python train.py --n_layer=18 --d_expert=32 --routed_scale=1.0 --balance_loss=0.00513 --init_std_router=0.0311 --tie_embeddings="early" --optimizer="muon_variant" --batch_tokens=[65536, 131072, 262144] --seq_len=1024
Below are experts of layer 4 (counted from 0) of a mixture-of-experts language model. Rows are named router (the router's row for the expert), gate (a neuron's input weights, with its number), up (a neuron's input weights, with its number), down (a neuron's output weights, with its number) and show model dimensions 64-127. Each number is 128 + 32 x the weight over its row's rms, rounded and kept within 0 to 255. Numbers have three digits each.
After each expert's rows: a language model's description of what the expert responds to; "mostly gets" lists some tokens that are sent to it at least half of the time. This comes from a sample of Wikipedia text that the model never trained on.

# expert 12
router:086169112169192131119181204153154127150122091122161129125112089130137160136152124174090076132112170107139104145074137156077129146160130091142079169115127135114150119131120123137151138112084151
gate0:179137093100141183098160120125089130141111162187157188142117115131093157122154145115155126189066195132229145077077136094147115126117152134045111158113143185170154081136076111147122080137062130
up0:136130165159228052114101106125154140103124150119122068184156151132139131164153112130151149128132138152135167145137135123076162149167161137176141133152099140102152189174154121059083157096102140
down0:135168105124132153202120149145158118184193122149111153129133164100128142136125064150130081130143133142227167108103083078107161081099070161085156141121144120110102109122153162108096098131157105
What it handles: Middle and final pieces of foreign names and places, especially ia, ic, ac, ec, as in Russia, Quebec, Morocco, Applied.
mostly gets: "ia", " rel", " med", "anc", "ico", " Europe"

# expert 41
router:136158127147088136178073114106136100146114131133155103120103127133196170174124120065128101104069156160125105122180119184182159204106200173138146156173085088132132092129130105094068134153144096
gate1:106090090128139104132146078103143076044115188100119146132139167126122119124095182159133125133087136116119166101113103132132066156151153116166114112148154077107049136089144094177113115157090163
up1:140123055123114121132115120117111046057160152090151080150162114142133177058146103150136118161104158126132133148133111113131110123159145115194108067154146081155109127088093123189115119136087196
down1:140089111045059088105134121121170127165136115060132099141141155122108115154100141094073123197081148130067114105171150111054175110147177179136123160161089084095183132150141183091112117110078149
What it handles: Word-final pieces, especially ow in how, below and Slavic names like Borowska; also ake, ors, ote, iew, between, about.
mostly gets: "ow", "ake", " between", "ages", "iew", "otes"

# expert 39
router:154152121158105173134098168065138156109167114159058144086134139167105098166128156093178129128211115088112133160121128113075124158099104137119176175113131144162109161151098122109139093157182164
gate0:110150102136061150147128179194168138139204107102144049126177174129137079122137192149110134117081146110149140121153101138178169195090149134106144110127153130149155116108169152116146140114143137
up0:145113188108185120087189115060081164131097137138113186096110069095115150144124089133111146152147091186118149167077136133099142062132113111150144166153132150131131139125080105135140158129130135
down0:141112086118148116151120163164151127211104116146093117104126133144118158122148107102160153118139092130108119137151077070130044118109094104134104172174102098183159154134140113133133102137160163
What it handles: Opening and closing double quotes around song titles, nicknames and quoted text, especially in track listings and tables, plus apostrophes.
mostly gets: " \"", "\"", " ex", " re", "\",", " add"

# expert 34
router:140158118138151136145161138120112124118094130187125134132142131192091128111169149107133144141139204142136105088098096078093069139073053096158116123168126105097126117166092064162107162108101139
gate1:121142104171132121077111112181096124131129176110136140162118127111128145103130114143070132123146138116080090115105113092086101118108170181151074174120089120077083164108088107143114169167103105
up1:112098125160081079136129057085124131106116138132134185079094162110106150219153158080165137119076123089158125103134191131107141155148102125107137090195136109092167130096124126139175050156180079
down1:155115129103153136135094098094095154131145142142077184172099149082162088146162080099124109088143174181134133140138170144151062059120144106146111122138184123081100143158169048112158097146147149
What it handles: Word pieces in capitalized names and terms starting with a vowel, such as E, O, Al, Or, Est-ab-lished, Emir-ates, Oper-ation.
mostly gets: " E", " O", " Al", " al", " Ar", " Or"

# expert 43
router:099113117150158110141140137174153114145168239142129162145134108137172087143098126136173236127109130181124135120141096155144119147108064148114085145111112118118123171114118094132128141151155113
gate1:154162144072153153198117162109215157088176111096116102120179127165208176088201134134123115114089138133090142142154134156153134185086074092079135106134110115144082105116179187115103110113105153
up1:129152168114130105144130129093156082093116111185103129201158103157164136114124101176103168115159152111124129125128077143201122147156068125162105146091175140148143095122115111112115129100089122
down1:141158091106102183155055089168097136140130119114135081110188127103179112120117197149136069139093117113111189097146054182124158157156090141127055103126136183150122131164095167138090127147096120
What it handles: Auxiliaries and modals before a verb or been, such as has, had, is, may, can, plus stems prov, pre, dec, and post.
mostly gets: " had", " has", " is", " which", " would", " have"

# expert 13
router:143123145170117126114165116119100188091168109149186145120118138105118150142168125159112144112114127066150086107108137063047105133130070098116083139158068143124116076169155116101164113147131170
gate1:130137091110117105183098127124139150158162164108127136149203144103179116146103131119132136172138123094127176184163107161102135193164097134158157142149136074106155124167135084058132146136143081
up1:136102098102127136167122094115169122108111085107168143210159077081126131108119071080137117163094095091133093173135139098172120121063129088117112114123117140183144142118195101124123113136164117
down1:116189089125174156121191103127180188099147153128058156130136115151175174061151119144126100121136179135119096114164182143101131168142183143087096125147135191203095154152151140117136142130119146
What it handles: Capital C and other single-letter or short word starts, and inner pieces like ro and ult, as in Court, chiropractics, crown, Cultural.
mostly gets: " C", " c", "ro", " A", " E", " I"

# expert 49
router:154121121170162160112134182160116171105098141081217112114135167099108156164171078168074118118179146119175111092148133154138148138131130108145118097140120104150133101142155175128165108133093120
gate1:136171141138111160125132116189184130080142159080139151154166186157183123146173069168099107117097156136086109178054125159075137143101152153121095093078101082122162125116095103088138147143125104
up1:135185142145084169129113116216188103097147139093173130132151137129171126134167111159127129143108105140090082186055101173097137154114164161112091101133129057120152131066081081079176131165138097
down1:155102116171105152144118096102147123167120160186091105128116086119130147095087147074131119157140137159096119173122212134145139140086062093178145148147169116095065140113146067141118154208145155
What it handles: The letter v and other single-letter pieces inside words, plus UTF-8 accent bytes, as in fulvous, rendezvous, façade, Îles.
mostly gets: " v", " V", "v", " G", " f", " F"

# expert 44
router:146118134127097091178159126108131103074081141187112179149112157115163080151164110185174162130086169126104135094117120132139164092156130135115090068146159107144110133136116056090091183157086154
gate0:132136138096129102111086140115151160224110104078134148116078142116147138086074165125118132158157191159128100125112129134137108078116148119115095141083165109165164138164125133142148087133198078
up0:116080127133063135138147091122124135153081104183162067107135095054134192101148142132148087162102081060124082147184116072165096129140167109134065149135120150185186158163086087107064095112116128
down0:095028051098112116145125095095179149152089153168149066182135203110087141104093125109151124154125104098091083120139091118106086089112158136120069143100106124118182152188077150119099108165121129
What it handles: Line breaks and list hyphens in infobox-style key–value lists (Genre, Label, Kingdom, Country), plus heading equals signs.
mostly gets: "\n", ")\n", ".\n", "|", "=", "===\n"

# expert 23
router:101098115134167129085196094096083089134097114082168151159107149118158148081097180114165092115086071116118101196124162145108140160127119150173141091165174091131085085123146148134077194115124125
gate1:090120109139125130123119115150139127126120103155108079194120099119237189126090176111160133168141083035123110098173154122096113139119075110145188138123178116172121132102145145122077160148127123
up1:142120138116117116146156144114145104135165159075150168076121154100056117136140115137093116119123154189121145155082116132143112105117164140103072096155087122063101148161079117139160068128107126
down1:167135094146134132158113169151115154121144084101103109153170107151112061124166102093125188116088171164168149115140149127147136117179163126110090163109129095107114151179134098080167096088151178
What it handles: Word-initial St/st tokens and the pieces right after them, such as Studio, Stockport, structure, stage, plus start, stand, mark.
mostly gets: " st", " St", " ch", "St", " mark", " str"

# expert 0
router:111134150071147149112078097119164122140129167123106133132174137168102137147121108120108205099111106132138097154120108162169144127178073150166173163111167124051115132051154159084099129093210065
gate10:137163087110150122170109087173156136155161145097130111094132126143143152107116158164125063130074078173075167108134158149141108091076146071122130130135166159148099187080121115136164087091102121
up10:170093092179123110106153066138119136169114157092099137106103100135163121107122134108097045135135022119157157167111121143084115113095109065152113150172174142127126143102130106052148132124094146
down10:157139138151138073112163113085132164092109176062161214125097148129125139132152167129085117129102117106162134223087086145179148104113119127109130170128087092156141170118127119105083098131185080
What it handles: Capitalized or lowercase word-opening pieces like Co, co, Mc, wh, plus the ampersand in R&B and A&R.
mostly gets: "===", " Co", " new", " j", " co", " wh"

# expert 42
router:168142199083189121098101147136144147123071154098190151100106095151112118155132112091096141132158117124128073096074149128098103116086127077113085131167163095126135120209110137105106146158115102
gate10:037163100159207022102087145109166141160103143117090076166183139134112122121122132149120112126077106179076135141181107085110099090150129148132148114145137120131126192212109168113095129094140109
up10:167083159096083225143169142144104125121130141110170131092115126157153111098116124117161140117208167107133168117061114174115148156110121095133126107155155136097130133103143139134185153140089110
down10:121099081160120203069147150120096115146135140200183137127095168100173094144163169144119177104123082154137112152156165200111119166146106151125164157120162124195119138129080173101187090081105079
What it handles: Single initial letters R, r, s, b, N starting names and words, plus ul in Abdul and disambiguation pieces.
mostly gets: " R", " r", " s", "ul", " b", " rel"

# expert 1
router:159126143141145064144185154120069125130146141112212126165131146128152115109144107122061149121111159146174118138095113150191160139133094088150133156127165104180106113125157128103092120109109098
gate0:151132171101107153064175125150083145124038086180087120127114091075160151116188137134148162101128135116150138179150057138092138150096107102105099133144162198115151195149161087179114120150156130
up0:094080042107173107130128150180111115120165178080145148069092149123133142128142141114138140126135052169094122116113145105095106069183156173166158106162171064120118086096126086095183156089127143
down0:094170134109152163085131110097121059120152204115113136123086072145115148146102116093123107138151072153135147083108161157077155122110157131133087118122119138124149119040139066052084135181113118
What it handles: Word-internal pieces of Latinate words, mostly suffix ion/ional and stems like reg, V, v, as in region, version, professional, Regional.
mostly gets: " V", "ion", " reg", " v", "ict", "ional"

# expert 30
router:086126108158135068174098137116129125114165136138149189155120131177155137145111129108078143125142168116179147070081105175125107140172114075165122122166092117142138085046086125110127119130164209
gate0:159147113163103146106149160137139136101188117120144132093132183184128171059128091154121114157065141094129101115161145133162170130134108113055114112171108086076107129161118093095176158101171130
up0:162143099129100188104114144101200167110125127101158158090079184171140150082102080135108088111108154097129126112126113173181161074161088125088116136114131106130082085116101092057108141156126169
down0:120148130175173117147164073066174139084203120107119134163155153113135161134146072171111185120133097159123121150115136138169116143114140096202183139082140079104142123153095163168102137091133160
What it handles: The infinitive marker to and word-start prefixes pro, re, sub, Pro, as in proportion, probation, problem.
mostly gets: " pro", " re", " Pro", " to", "p", "ject"